Experts of a small language model: 679M tokens.
Below are experts of layer 4 (counted from 0) of a mixture-of-experts language model. Rows are named router (the router's row for the expert), up (a neuron's input weights, with its number) and show model dimensions 0-127. Each number is 128 + 32 x the weight over its row's rms, rounded and kept within 0 to 255.
After each expert's rows: "gets" lists some tokens that make up at least twice as much of what it gets as of all text. This comes from a sample of Wikipedia text that the model never trained on. Tokens count by the router's weight.

# expert 100
router [168 146 167 121 146 179 148 163 142 151 115  82 176 143 147 116 154 174 125  97 154 167 191 105  89  88 149 130 149 136 162 126  72 114 147 120  79 156 131 164 123 116  95 175  75  96 164 139  78 145  90 136  56 151 139 149 234 123 147 143 131  98  99 143 170 104 107 117 167 111 156 181 149 179  98 103 125 154 130 129 124 117 126 115 160 174 143 142 120 162  96 124 111 123 164 145 132 103  38 133 120 185 113  98 157 146 103 155 139 102 130  86 105 115 100 125 147 111 123 171  50 159 121 122 180 114  51 129]
up0 [122 105 143  85 150 131 129 185 164 130 141  35 146 123 132 215 132 100 168 161 141 113 123  71 168 117 127 111  99 154 104 133  90  91 125 124 102  88  89 131 123 145 108 116 168  66 120 117 106 138  92  80 105 128  88 132 158 106 119 129  26  86 145 170 142  84 114 104 112 170 130 114 139 126 141 110 143 121  98 169  99 134 162 102 172  89 130 137  94 124 154 123 117  92 109  70 117 104 108  98 184 104 120  25 177 124 122 144 109 103 132 129 177 106 125  97 182 150 145  94  85 118  50 103 123 105 111 118]
up1 [108  65  87 142 135 178 151 134 103  79 137 101  85 180 165 181 155 155 153 125 117 114 112 143 106 104  62 137 165 116 110 160 159 137 123 107  91 175 147 155 128 142 138 162 125 163 157  62 157 112 115 170  87 114 121 157 127 165 146 164 121 139 196 112 120  82  77  67 138  97 104 116 118 171  95 134 109 188 136 171 139 111 109  80 127 141 143 137 181 189  91  86 170 168 137 156 175 144 137  97 157 144 216 144 123 145 106 116  67 120 143 197 123  84  99  91 182 154  94 131 155 124 121 151 139 130  99 125]
up2 [139  91  81 123 141 166  99 193 174 127 125  77  91 145 146  85  76 143 181 133 142 129  60 145 159  53 150 104 142 182 165  94  96  96 161 167 124 119 152 199  92 112 128  68 146 161 101 177 112 121 127  77 108 134 148 168 134 135 168  86 135 127 126 101 132 167 176 145 117 157  59 105 133 117 108 166  67 123 151 140 109  97 102 157 163 183  80 184 164 166  85 130  88 149 182 169 160 140  74 148  80 168  90 140 123 104 131 113 143 126 159 104 141 103  89 153 145 126 127 124 147 128 129 154 139 103 131 111]
up3 [110 104 141 148  94 175  62 125 122 135 111 169 127 187 129 108 157 155 104 155 103 122 165 129 117 135 164 149 149 102 135 127 126 114 196  94 136 135  73 109 120 164 138  89 112 176 185 134  87 194  67 128 125 120 133 103 159  76 144 125 174 101 155  86 174 126 147 153 166 183 149 113 179 129 122 106  80  90 117  97  99 129 151 132  90 120 110 126 107  99  96 131 175 151 151 204  91 108  49 114 137 110 120  87  88 114 136 162 139  94 122  68  74 102  40 145 129  85 135 127 117 152 131 108 174 138 124 189]
up4 [ 81 119  94 161 114 121 135 134 161 100 129 135 161 141 125 139  66  95 157  93  80 141 164 123  68 121 108 109 138 163 167 127 101 148 107 100 161 172 145  93 136 106 129  77 104  56 124 125 152 148 156 178  83 122  72 199 158 119 133 166 151 108 204 114  73  96 164 100 142  87 133 127  62 172 120  96 182 119 101 139 140 165  92 120 152 108 152 133  76 123 126 153  99 157 134 129 111 152 112 136 163 146 106 113 157  67  40 126 142 126 131 127 163 112 149 117 189 120 154 114 106 148 128  93 160 123  41 182]
up5 [119 170 128  57 127 162 209 116  57  87 126  89 156 108 182 103 152 177 134 118 109 113 148 172 117 173 133 146 105 142 110  74 110 111 190 138 105 148  97 112 131 133  74  87 109  78 159 132 153  86  95 120 137 121 125 173 154 129 136 119  99  88 102 121 115 107 133 110 136 180 131 103  94 116 110 162  78 148 107 119 132 115 104  95 121  61  98 134 127 178 102 188 103 163 158 178 130  78 132 150 161 137  96 148  67 145 140 145 157 168 167  79 135 199 138  44 134 153 123 150  96 132  77 145 129 152 106  90]
up6 [106 123  84 162 193 127 115 131 103 154  52 150 137  93 164 121  79 129 127  78 107 103  83  72 179 115 116  65 146 148 132 133 146 151  93 126  92 118 112 179  52 108 172 121 124 149 107 179 130  64  88 153 147 146 153 116 110 117 145 122 171 106 127 190 143 101 128 199 127 129 193 104 123 125 149  56 105 104  85 179  69 152 115 151 122 101 144  85 128  77 146 114 107  78 117 144  80 143 144 196 105 141 112 106 174 143 105 102 106 165 109 146 153 154 109 129  79 165 126 113 158 155 153 123 155 107 147  97]
up7 [198 126 105 109 146 150 108 116 147 136  90 140 153 159 131 148 120 112 123 101 135  59 158 101 132 119 128 107 163 201 130 103 132 104 189 160 128 173 119 154  82 184 128 114  97 125 207 173 136 111 158 120 127 189 123 105 138 163  81 140 129 135 100 148 135 176 159 152 187 185 128 104  57  99 192 152 145 186 102 139 162  86 152 157 118 104 172  93 143 136 138 146 122  81 170 143 112 157 107  88  90 151 110 106 156  58 137 104 121  89 170 145 125 108 110 161 105 109 169 115 101 119  89  93  77  59 111 136]
gets: ": ", "the ", "- ", "\n\n", "The ", ". "

# expert 89
router [146 127 128 152 147 131 131 166 136 189 136  77 157 119 213 135 165 124 171 105 128 112 166 148 110 133 154 114 158  43 122 117 112  94 134 143 123 145 133 175 117 129  71 175  89 118 173 137 102 142  97 110 130 112 101 122 144  91 167 119 145  98  59 123 149 149  61  99 181 127 136 138 140 125 117  75 126 172 143 117 144 189 130  85 138 168 139 147 127 160  72 107 178 168 171 172 158  87  69 116 113 117  62 124 151 177 121 186 128 138 129  63 124 103  85 125 154 103 102 190  86 105 115 125 150  95 103  76]
up0 [140 162 123 103 127 165 142 120 149 177 119 114 166 138 146 139 103  97 114 117  90  96 145  90  92  75 117 125 140 161  78 129 146 122  95  82 177  93  56 195 116 186 107 132 139 105 107  86 127 114 131  67 117  92 169 108  34 148  80 151 155 109 141 133 182 185 161 144 195 182 116 101 144 122 140 134  82  99 116 132  78 112 115 118 132 147 163 151 152  90 120  84 165 102 148 165 169  51 150 106  84 170 126 202 152 122 136 118 105 120 107 114  92  91 142 111  92 142 124 117  97 123 141  99 170 119 183 113]
up1 [137 181 145 183 228 138 139 121  91 118 148 129 116 131 126 137 148 147 153 108 143 171  74 106  75 140 135 156 104  73 128 135 136 131 144 204 110 143 178 104 176  97 121 128 179 177 111 133 197 110 143 169 195  91 125 126  87 124 132  83  98  54 110 139 103  91 165 113  86  36  98 135  47 131 110 131 143 165 120 122 135 128 176 146 139 141 134 139 112 151 109  88 146 104 164 127 158 103 125 160 144 150 105 138 149 153  97 112 130 182 123  86 161 110  90 171 162 126 110 167 103 134 139 137 114 100  65 142]
up2 [ 83 130  95 123 207  79 111  66 147 135 160 118  92 129 127 136 112  99 145  91 133 140 124 132  87 136 110 142 143  81 155 108  89 164 172 148 158 144 131 127 114 165 161 131 162  99  56 122 193 129 171 126 100 127 151 139  85 166 130  42 100 108 109  91 124 107 142 167 128 114  85 136 157 142 157 157  69 121 131 186 201  67  98  84 144 153 171 164 146 112  84 169 174 106 130  58 128 122 177 104 134 105 142  89 121  86 128 114 147 137 169  88 120 143 106 107 118 153 137 127  84 141 144 100  99 131  96 210]
up3 [181 133 139 135 144 124 117  67 172 137 140 121 109 133  86 121  95 173 112 173 139  80 133 173 126 139 109 144 149 139 169 165 121 211 160 134 174 121  95 141 156 125 153 131  95 166 106 167 111 127 161 119 167 107 115 123 113  82  97 135 200 191 133 167 111 183 165  92 130 202 132 140 197 151 165  76 124 162 137 101  58 137 127 104 139 145 180 123 125 131  98 131 106 164 160 149 124 148 118 199 168 128 190 111  63  85 130 112 148 137 172 124  87 125 191 129 142 158 130 137 115  85  79 176 119 141 133 104]
up4 [108 192 181 128 167 136 120 126 185  91 127 148 141 119 104 117 134 117 142 163 116 171 138 116 137 158 110  80 176 114 167  67 172 187 187 134 149 122 110 111 177 142  78 106  67  91 138 148 180 165 107 132 120  84 134 135  78 133  99  50 148 101 114 129 114 108 146 128 158 115  95 134 126 144  90 195 179 169 127 109 128 163 202 138 142 160 136 116 150 152 145  63 157 148 171 151 130 148 108 161 164 122  95 152 123 118  99 134  65 175 171  74 185 150 122 137 119 118 114 193 110 124 134 144  94  70 114 116]
up5 [115 170 152 102 103 154 102  80 133  99 113  99 168 128 134 129 150 108 133 104  99 143 131 107 142 134 134 174 123 136 102 118  95 108 143 116  68 155 122 148  99 155 122 115 154 137 170 120 146 179  24 161  94 125 113 126 103  90 100  52 138 144  97 108 136 128 116 117 144 138 216 173 142 134 129 146 146 161  88 129 119 137 165  82  53  63 149 124 119 110  39 115 169 113 100 114  92 148 162 135 117  68 184 126 177 195 104 131 108 116 104 126 133 116  60 124 195 173 169 105 143 103 114 117 119 130 138 186]
up6 [150 151 139 153 144  94 127 176 142 136 179  80  65 100 168 136 149 142  75 149 119 114  93  91 137 126 113 165 140 120  91 121 121 137 182 186 127 116 131 103 160 143 110 160 181 107 138 161 140 128 129 139  76 114 158  90  33  81 180 105 109 127 152 107 138 117 113 118 169 124 139 148 106 142 150 197  83 105 116  77 115 107 151  78 170 137  75 151 186 164 134 149 131 131 202 128 173 142 109  80  94 117 116 157 136 140 114 117 141 114 112 178 104  52  82 182 107  99 122  95  64 121 162 167 118 101 125  78]
up7 [142 132 139 140 103  75 135 188 125 133 130 112 131 105  82 105 141 150 110 142 137 122 122 127 109 110 103 192 101 118 144 142 132 130 157 119 105 127  62 136 114  85 141 150 117 128  75 107 146 174 128 130  85  52  72  67 125 103 118 147 157 170 106 127 129 143 128 149 112 163  88  62  85 148 120 125  89 125  86  57 103 118 174 171  82  87 133 140 108 117 157  87 156 127  90 142  64  93 109  74  93 124  95 179  70 126 148 135 209  82 170 117  86 173  73 130 104 172 124 119 139 185 135  75 138 121  96  91]
gets: "(", "- ", "\"", "/ ", "[", "(\""

# expert 58
router [ 97 137 147 124 154 137 147 144 124 133 125  63 155  99 131 102 138 152 125 114 192 190 193 204  96 102 136 133 137  66 150 119  73 141  94 132 177 147  83 172 109 153 122 185  67  78 179 147  95 130 129 137 110 189 111 126 146 131 110 100 144  59 106 108 141 150  74 109 152 112 127 164 134 125 123  89 128 127 129 141 189 150 115  91 143 128 142 122 121 152  87  71 155 159 146 148 121 105  92 122 130 138  86 132 151 149  71 196 140 123 115  74 151 105 110  62 109  89 114 155  56 117 144 114 106  88  61 134]
up0 [119 145 172 116 105 191  52  98 152 125 128 105  87 102 115 108 185 184 116 139 159 107  75 140 165 118 116 149 160 162 121 122 160 137 132 135 117 162 150 114  63 168 207 176 148  98 121 145  89  76 135 159 138 140 104 130 129 149 212 194 100 122 141 127 139 101 120  90 135 147  82  96 151 128  92  98  77 125 126 137  82 158 105 109 154 131 122 144 119  74 117 117 175 141 108 128 175 122 109 103 132 141  93 208 182 128  69 106  87 162 149  67 130 136 130 107 157 173 183  85 111 139 126 123  81 132 130  91]
up1 [ 86 127  98  98 184 163 136 116 122 185 122  77 137 124 103 144 148 132 167 123 110 169 151 160  77  89 176 165  59 172 152 180 180 165  86 140  89 145 128  76  91 125 164 124  74 112 116 115 136 124 143 155 138 128 101 144  89 164 162 116 121 137 128 157 233 164 142 187 130 134 162 166 187  86 151 117 106 151 110 157 103 122 168 109 172 109 139  98 125  68 117 154 121 143 163 115 104 138  98 153 108 124 111 135 130 141 140 120 135 125 144 131 173 178 139  91 182 137 137 169  36 143 177  99 149 106 181 118]
up2 [106 131 145 117 129 222  78 192 102 138 172 146 121 218  87  99  76  59 117  76 133 123 134 156 163  86 154 150 108 132 116 177  84 103  48 107 115 119 107 117 138 144  72 122 167 112 137 153 133 148 167 133 183 154 157 126 109 145 137 114 183 102  81 126  99 155 101 155 126 145 121 107 154 152 111 135  86  96 145 147  87 107 102 166 108 131 201 116 136 150 172 106 138 111 123 162 146  88 139  63 152 105 117 121  99 125  61 162 141 132  79 192 124 166 130 143 107 154 160 135  85 126 111 141 133 114 146  79]
up3 [ 71 132  99 135 158 170 115 120  87 132  86 126 127 133 154  55 135 109 150  37 107 180 132 157 107 134 133 120  85 176 157 133 108  93 145  95 137 146  95  99  91  80 174 111 142 128 131  55 126 110 175  79 141 113 127  53 164  94 123 130 104  91 138 132 103 152 152 137  97 146  87 125 138 164  98 136 121 133  42 162 137 139 161 126 117 126 199 119 120 163 146 107  94 164 188 119 149  98 114 129 148  53 136  88 132  99 149  70 139  70 116 178 134 120  87 103 147 133 111 172 168 103 151 129 157 143 192 136]
up4 [108 131 137 103 200 146  98 184 121 107 156 126 143 135 141 117 148 139 125 155 167 106 155 110 134 200 128 129 146 150 120 145  97  94  69 175 135 119 121 210 113 144 135  40 125 120 130 100  95 165 167 114 129 133 122  93 135 118 147  93 123 178  99 112 101 189 139  88 120 101 171  99  96 116 118 148 173 110 106 119 123 119 123 130 120 117  38 152 117  59 153  72 106 138 138 121 142 104 101 113 152 140 141 146 149  91  69 200  97 114 125  61 155 118 205  42 129 166 104 104 112 147 117 106  75 139 153 114]
up5 [138  75 111 146 111 109 157 141 103 111  71 127 175 102  81 113  96 132 161  45  80 103 142 122 160  68 138 104 121 114 197  93 118 149 100 105 109 132 156 187 180 101 133 110 139 116 155 119 112 154 117 124 102 131 145 128 208 142 139 139 127 101 165 144 129 104 130 102 146  91 124 178  58  79 114  91 125 149 164 155  58 124  46 109  88 115  66  99  32 163 125  88 143  76 162 133 135 124  96  93 137 125 115 121 139 130 122 132 122 136 209 158  94 103  87 146 117 103 130 106 110 147 110  95 132 140 124  93]
up6 [144 147 169 107 107 153 140 114 139 139 128 111  98  61 116  61 135  98 100 106 121 103 124 145 104 161 192  50 138 133 153 104  57 125 134  93 170 103 152 123 114  62 122 164 126 181 170 152  64 108  93 147 115 173  72 117  89 151 170 113  87 172  90 116 101 128 218 123 153 107 177 163 102 176  92  95 120 178  81 158 151 136  87 128 143 139 176 138 147 115 150 164 144 109  97 108 141 134 114 162 130 134 170 119 169 139 114 122  69 182 198 112 152 128 119 130 137  99 145 142 136  99 107 116 100  77 144 154]
up7 [134 137   0 102 131 124 119 109 117 157 155 139 130  96 144 174 118 125 132  99  73 128 119 198 140 151  90 155 213 132 118 117 140 169 130 108 121 158 149 115  52 162 169  91 123 111  93 160  98 157 171 163  97 153 121 118 114 180 155 126 147 133 124 121 126  89 127 138 130 214 160 168 112 107 127 113  85 184 141 131 125 136 116  74 159  92 125  93 120 120 115 116 106 111 124 139 140 112 143  86 105 130 183 146 149  84 147 130 159  76 122 103 114 140 200  84 145  77 152 112 153 170 178 120 169 125 103 121]
gets: ": ", ". ", "\n", "): ", "). ", "; "

# expert 140
router [173 146 161 124 136 156 125 116 128 179 118 113 191 140 149 134 169 151 116 121 133 156 178 166  75 118 164 124 143 120 129 154 106 168 120 119 104 176  73 117 123 156  63 137  68 109 157 149  94 110 129 117 122 208  81 133 172 122 161 102 183  50 109 128 180 141  37 100 150 153 167 187 180 150 111  86 120 152 137 135 177 135 122 131 133 139 202 143 118 122 112 103 133 154 166 129 194  96 112 110 111 143 105 105 126 142 114 172 121 111 128 111 172 102 122 124 146  73  81 146  65 145 105 126 176 120  77 117]
up0 [142 118 122  97 164 143 128 117 111 127 117 164 130  97 103 189 144 137 124 135 206 103 151 116 108 128 131 178 112  71 170 116 118 175 119  99  85 166  83 107 102  98 121 128 139 159  73 223 154 168 153 146 127 157 134 135 111 128 102 135 110 110 122 124 116  99 109 137 207 134 115 138 129 113 119 126  72 166 162 135 141 192 179 117 207 165 127 128 130 145 200 169 152 121 105 143 117 135 155  82 104 107 105 107  62  87 102 177 107 157 129 196  60 156  66 145 183 118 128 151 118 142 165 170 142 126 103 103]
up1 [ 61 108 124 125 174  99 109 151 119  77 112  99 141 177 104 181 143 112 111 166 144 190  96 166 134 134 135 168 110  43 127 158 128 124 177 161 145 127  92 204 157 112 129 110 105  96  89 126 130 171  82 141 183 108 160  82 143 130 110 131 142 157 123 166 147  90 100  66 151  81 154 114 122 163 129 161 138  97 132 113  68 207 146  85  71 125 127 133 124 141 105 130 141 168  84 135 136 118 132 167 121 130 169 143  63 147 159 130  92  68 152 125  92  75 196 141 126 114  95 130 132 111 126 119 156 198 133 117]
up2 [181 186 110 108  96  98 148 107  80 129 177 140 118  90 161 144  96 165 112 162 129 183 163 128 165 181 147  78 102 142 123 104 135 120 181 183 122 161  99 137 148 163 152 156 131 156 136 148  67 167 109 120 109 109 192 184 108 130 103 141  77  96  86 171  50  82  91 139 133 148 144  96 147 161  27 110 145 146 111 136 159 152 124 105 115 150 153 148 120 121 102  97  92 131  79 173 127 152  75  85 144 114 129 107 143 142 175 100  84 137 153 104 119 118 132 152  98 144  99 137 105 175  87 100 126 167  58 125]
up3 [102 134 164 159 100 113  68 148 127  96 168 127 103  88  40 115 137 123 146 132 163 119 135  88 134 140 206 147 160 145 157 131 141 167 115  99 145 126  92 137 147 144 109 103  53 149 122 210  99 149  94  69 174 126 128 113 127 128  52  83 147 115 115 131 101 198 122  99 145 133  97 146 142 178 142 109 174 175 152 125 149 152 167 103  46 139 136 102  81 146 131 127 105 139 111 125 149 123 136 130 167 150 144 164 130 135 142 134  68 139 171 148 186 136 117 113 184  43 112 177 128 162 169 160 143 119 146 111]
up4 [156 179 105 146  66 144 113 140 166 119 106 166  76  67 155  66  88 155 112 156 105 115 124 136  87 137 121  54 135 136 188 131 144  88 168 112  89 113  90 121 179 145 141 154 104 130 161 133 184 107  73 143 196 112 131 112 174 149 170 133 167 111  89 144 162 202  94  88 112  68 137 159 170 145  75 201 118 132 155 109 123 158 112 150 178 107 120 102 150 114 111  87 141 154 132 140 134 163 126 145 139 110 131  64 126  97 138 119  81 171 102 103 100 108 142 142 115 143 164 129 111 137  81 153 131  75  88 175]
up5 [167 118 154 118  57  62 124 159 103  86 124 153  98 146 136 122  75 108 109  84 144  92 177 143 137 125 160 135 183 152  90  58 149 107 150 134 112 144 113  76  95 159 169 121 183 112 123  95 135 129 108  70 135 116 150 162 138  94 121 149 182  76  21 129 100 121 177 105 120 147 128 164 108 109 142 174  97 111  86 173  90  67  59 167 169 151 109 163 172 151 121 110 128 131 125 136 123 148 130 111 117 135 140 184  98 131 163 133 131  79  57 113 161 163 132 146 131 187 117 109  98 136  97 113 147 141 145 148]
up6 [117 112 147 134 144 145 102 162 187 121 188 114 112 191 141 122 100 119 141 116 119 145 138 102 126 113 172 132 104 167 165 167 137 150 171 121 133 227  49 141 139 101 149 143 103 111  75 170  89 116 150 136 107  99  99 135 169 147  78 149 174 130  91 135 134 143  86 105  94 193 137 119 182 160 182 151 151 130  74 137 163 148 120  77 139 135 134 136 127 116 135 129 115 126 155  92 110 224  88 138  89 144 115 121 103  72 116 106 154 135 146 162 133  36 140 114 164 168 139 143 105  61 138 101 134 159 100  78]
up7 [123 150 111 140 112 138 136 116 144 171  76  72 120 121  59 123 137 130 180 149 207 174 121 135 149 114 154 141  89 118 186 134 148 159  83  55 124 149 142 141 143 112 135 112 129  70  72 118  86 132 179  64 173  81 111 124 124  97 113 157 105 125 173 101 161  97 167  99 179 118  81  61 129 136 106 166 105 135 123 122 121 121 120  76 118 156 111 126 167  71  93 117 123 105 135 127 135 133  92 122 143 119  93 134 129 161 133 202 123 231 124 112 165 139 111 161 136 113 129 107 165 139 173 200 124 110 116  73]
gets: ", ", ". ", "\n\n", "\n", "), ", "."

# expert 146
router [160 139 136 129 135 193  89 124 115 160 125 119 189 136 154 160 180 144 134 116 122 186 147 162  89 116 153 138 162  98 130 136 101 137 123 139 122 172  73 179 104 174  55 119 101 117 167 133  75 121 109 137  86 196  91 137 138 117 167  91 164  59 110 114 179 120  44 105 142 130 156 183 155 165 130  94 120 145 139 144 178 141 129 118 134 141 211 171 112 118 121 117 182 141 169 152 181 113 105 126  94 166 107 150 123 129 125 177 117 103 126 104 171  79 124 134 147  73  87 141  51 132 108 137 163 123 101 137]
up0 [130 168 172 108 129 122 120 113 168 106 133 148 159 128  97 106 159 156 120 120  93 144 159  85  51 156 100  95 159 150 136 170 124 143 179 107 133  91 150 106 142 187 112  73  67 171 154 174 173 118 101  67  81 159  90 138 155 124  63 171 119 183 122 101 134 192 149 113 106 192 103 131 140 104 114 120 153 103 135 127 123 185 142 109 141 109 120 147 140 125 143  92  59 160 162 144 126  76 138 169 147 141 126 131  94 164 129 146 130 171  98 120 216 114 167 184 158 105 115 127 145 144  99 118 216 104 141 136]
up1 [202 131 154 142 119 102 143  78  84  91 116 156 113  91 150 154 122 119 143 201 147 150 109 103 146 123 196 143 147 152 132 123 110  93 154 173 191 109  82  90 130 139 134 202 113 104 156 138 157  91 122 103 104 100 146 115 161  74 125 161  86 103 172  94  82 168  88  79 147 138 126 134 125 122 163 171 105  56 134  91 192 100 122 161 159 113 100 101 185 106 142 125 170  88 137 159 111 179 102 153 124  96  92 187 162 104 100 108 103 142  63 152 137 118 160 101 158 168 106 141 160  91 118 154  77 133 118 101]
up2 [ 84 137 155 145 153 141 130  66 111 121 165 131 151 127  99 166 109 131 134 179 116  76 108 115 167  55 163 104 127 194 159 115  89  74 149 125 157 106 113 141 115 143  94 123 118 104 117 108 108 179 125 166 171 112 133 106 126 188 155 118  66 147 114 166 150  75  69  49 137  34 135 118 119 134 205 117  67  88 117 137 164  88 171  77 133 104  72 126 113  90 113 115 113 164 133 146 112  88 140 113 114 103 127 121 187 107 151 143 124 128 121 145 104 105 153 136 113 192 151 167 100 112 120 154 104 188 112 147]
up3 [168 117 170 126 121 160 139 181 144  98 128  69 154 105 117 155  75 122 143 161 146 139 140 155 172  88 129 119 176 147 109 127 152 135 144  89 122 122 134  84 163 238 157 153 164 111 141  83 168 131  97 125 183 151 117 134  85 134 102 126 131  99  96 120 124 161 141 142 180 117 136 112  90 162 147 188 154 144  86 130 131 164 153  99  74 132 112 133 161 185 120 128 103 120  83 136 117  78 118  92 126  52 114  92 141  96 147 156 104 156 113  96 113 162  93 214 118  88 169  85 130 164 169  65 124 159 175 175]
up4 [152 142 157 112  80 118 133 107 106 126 132 166 126  68 148 164 114 102 136 105 128 136  86  97  92 129 197 128  71 170 102 133 126 141 124 200  80 153 129 101 150 133 130 138 128  85 105 143 125 145 163  82 103 116 119 143 110 128 177 143  71 144 153 170 184  74 183 128 153 125 121 152 139 152 129  85  77 111 102  83 143 158  97 164 141 130  97 207 151 145 131 130 130  94  84 120  93  74 152 231 105 173 102 113  90  63  85 141 157  95  91  99 150 108 100 135  78 142 131 144 153 131  96  92 120 170  68 110]
up5 [115 160 145 186 138 152  93 143  78 153  85 179  75 163 107  99 115 109 119  82 115 179 173 211 156 141 107 210 105 113 139  58 144 148 116 110 140 116 137 138 128 104  94 124 101 148 180 147  93 102 121 103 123 147  87 193 127  75  92 152 145 165 133 137 173 154 115 107 134 107 152 178  68 125  91 140 155 166 157 145 147 167 144 113  79 104 165 130 134 160 181 112 144 106 147 120 120  99 100  77  92 157 112 112 155 197 149 136 161  93 146  92 138 118  62 147 103  96  74  99 141 168 105 130 159 147 159  97]
up6 [118 118 130 109 120 155 166 173 127  99 146 138 180 135 109  96 103 166  57 141 106 130 110 100 116 215 128 117 161 102 117 118 141 145 131 199 138 175 120 136 154 117 130 116 159 139 141 143 119 130 121 182 136 137  83 125 163 155 121  82 174 127 145 193 126 179 119 120 133  82 133 132 102 168 166  76 163 174 195 122 141 174 105  64 162 138 181 177 157 125 115 150 170 118 147 118 133  80 158 109 140  97 129 194 186  91 138 143 116 149 186  82 145  87 195  95 132 193 163  82 164 122 105 116 135  93 124 157]
up7 [188 192 184 112  75 195 132  86 183  52  89 135 117 162 116 111 132 136 110 159 135 155  93 130 157 109 127 141 127 117 158 194 110 137 132 117  88 128 142  91 157 137  93 130 137 120 103 113 172  99 102 138  99 135 118  81 126 184 150 167 133 169 115 140 170 166 127  71 104 119  90  85 121 118 129 155 133 153 137  94 101 183  47 111  93 100  70  55  66 103 121 143 131 137 106 170 130 161 131 120 117  95  45 114  87 157  98 117 145 107 131 104 142 108  79 101  91 100 123 170 125 106 122  98 145 157  88 132]
gets: ", ", ". ", "\n\n", "\n", "), ", "\", "

# expert 19
router [152  99 131 151 123 147 126 143 142 153 129  84 158 121 130 145 212 114 126 133 159 178 155 148  66  93 194 135 140  92 155 143 107 140 112 140 121 137 127 127  90 168  82 164  66 123 163 149  89 131 110 101  75 155  83 119 139 127 133 112 177  69  94 123 188 127  64 114 154 143 155 169 203 145 132  89 123 133 130 115 163 188 105 125 187 139 160 144 127 154  66 111 190 131 142 170 193  90  89 108 154 186 118 120 153 139 103 148 139 103 112  91 134  73 107  85 135 111  97 128  48 128 115 124 115 107  80 129]
up0 [171  57 172 133  68 171  83  99 163 191 177  90 135  97 115 127 198 166 139 135 133 117 122 108 144 129 142 128 130 172 123 162 189 135 120 182  45 111 128 107 166 124 124 121 100 144 143 128 141  72 160 133 111 140 137 140 147  96 117 150 130  86 150 175 179  91  97  67 127 143 129  80 209 119 124 143  78 165  98 103 139 118 145 125 110 141 131 102 117 157 106  93 148 174 152 148 146 128 130 149 112 107 119 179 127  93 139 151 150  83 143 208 115  28 139 125 124  63  98 113 120  90 126 120 106 137 128 129]
up1 [104 169  89 134 138 100 114 134  72 129 120 152 144 116 166  59  64 117  80 121 132 124 101  75 135 102 163 157 111 127 141 172 106 125 169 120 140 128 179  52 120 108 109  93  90 137 155 177 175 183  94 120 159  51 142 101  87 130 105 143 139  95 110  75 165 115 129 158 166 104 144 117 123 154 140 168 117 105 159 120 118 171 157 136 169 138 102 145 112 154  67  86 125  86  73  63 132 177 159 122 156 121 147 134  81 205 147  76  60  92  75  84 116 160 132 110 155 128 141 152 158 114 145 129 115 148 122 115]
up2 [ 84  83  97 154 112  79 186 128 107 137 143 152 155 129  99 143 120 163 171 130 112 136 144 167 150 139 126  98  74 145 171 143 157 167 122 126 129 174 139  51 157 170 149 104 165  64 141 136 164 162 116  95 172 114 146 130 118  53 119 109 114 127 148 129 162 140  68 194  76 140 123  56 178  89 147 122 101 190 182  80 116 181 108 173  94 126 128 102 168 105 159  94 173 106  80 127 129 136 126 117  98 135  99 138 161 129 164 119 135 178 129 193 120 100  83 140  83 151 165 119 131 141 153 113  90  77 122 117]
up3 [125 159  59 149 199 182 102 125 152  54  83 149  62 126 119 140 116 154 162 119 133 104 131  85 145  95 148 158  77 188 131 138 133 136 115 128 148 161 147 170 137 127 123 142  97  65 117 146 181 103 168 131 154 125 141 195 124  79 137 115 128  46 139 124 148 134 187 205 144 108 165  95  77 157 125 117  63  97 146 127  84  77  88 119 115 104  89  94 126 132  89 128 153 141  97  93 204 135 137 166 147 164 106 174 118 129 145  78 179 169 123 129 126 162 108 132  87 118 139 109 123  99 127 123 123 144 116 116]
up4 [203  99  98  90 151 103 103 139 102 131 161 115 196 148 160 141 162 110 143 126 130 119 141 101 116 164 155 128 126 133 130 166 143 100 172 127 162 113 143  49 115  18 147 171 121 141 113 172 147 135 100 127 141 151 158  95  75 133 130  96 114 188 104  99 173  91  99 129 119 134 180 135 179 100 134 143 123  91 132  76 126 117 174 124 125 111 119 157 111 140  97 187 146  76 208 108 135 109 118 127 135 202 127 145 117  99  64 131  69 142 103 163  87 139 150 137 135 100 155 180 130 120 147 133  61  95  89  97]
up5 [117  92 138 121 122 144  73 159 105 147 130  74 163 160 112  99 115 198 185 110 151 159 126 108 118 137  94 157 104 165 141  90 113 130 127 143 153 167 179 169 142 161 198 130 157 179 106 170  94 186 110 137 161 159  41 147  60  86 166 101 149 124  82 137  97 103 134  67 126 148  87 125 136 119 133 155 108 123 101 151 169  83  86 136 112  61 119 160  96  90 107 151 118  67 141 102 152 131 111  78  86 125 152 117 146 118 167 124 108 131 144 206 133 144  95 119 138 139 123 147 120 101 193  94 108 119  66 121]
up6 [113 113  74 118 142 104 142 115 154 142 175 113 141 141 100  83  81 174 101 170 124 146 129 221 160 156 112 124 131 134  68  58 128  81 154 158  74 121 153 164 105 128  84 183 147 174 104 113  81 129 112  87 105 173  58 160  80 114 105 171 113 102 136 124 150 113 103 118 173 150 106 119 143 103  98 158 140 118  98  94 107 104 142 150 195 187 155  87 114 112 156 115 107  99 119 138 165 148  98 167 144 153  82 112 183 138 172  66 133 135 106 163 148 135 138 133 139 148 103 145 172 138 142 144 117  71 141  43]
up7 [123 111 119 189 161  91 175 127  87 112 184  90 159  80 119 132 157  52 151 166 155 147 120 138 105 111 174 113 124 138 194 126 138 128 100 163  64 186 125 168 157 144 161 159  70 136 119 122 151 199 126 108 134 101 147  86 217 156 103 117 134  77 101 161  99 167 113 173  85 149 127 108 109  89 176  82 165 102 144  89 168 121  82 109 146 102 116  70 191 128 130 136 113 170 105 113 143 126 111 127 119  89  91  99  88 103 152 116 122 137 149 126 150 126 159 116 102 134 208 138 130 142 174 168 134 141 154 113]
gets: ". ", "\n\n", ".", "\n", "). ", "\". "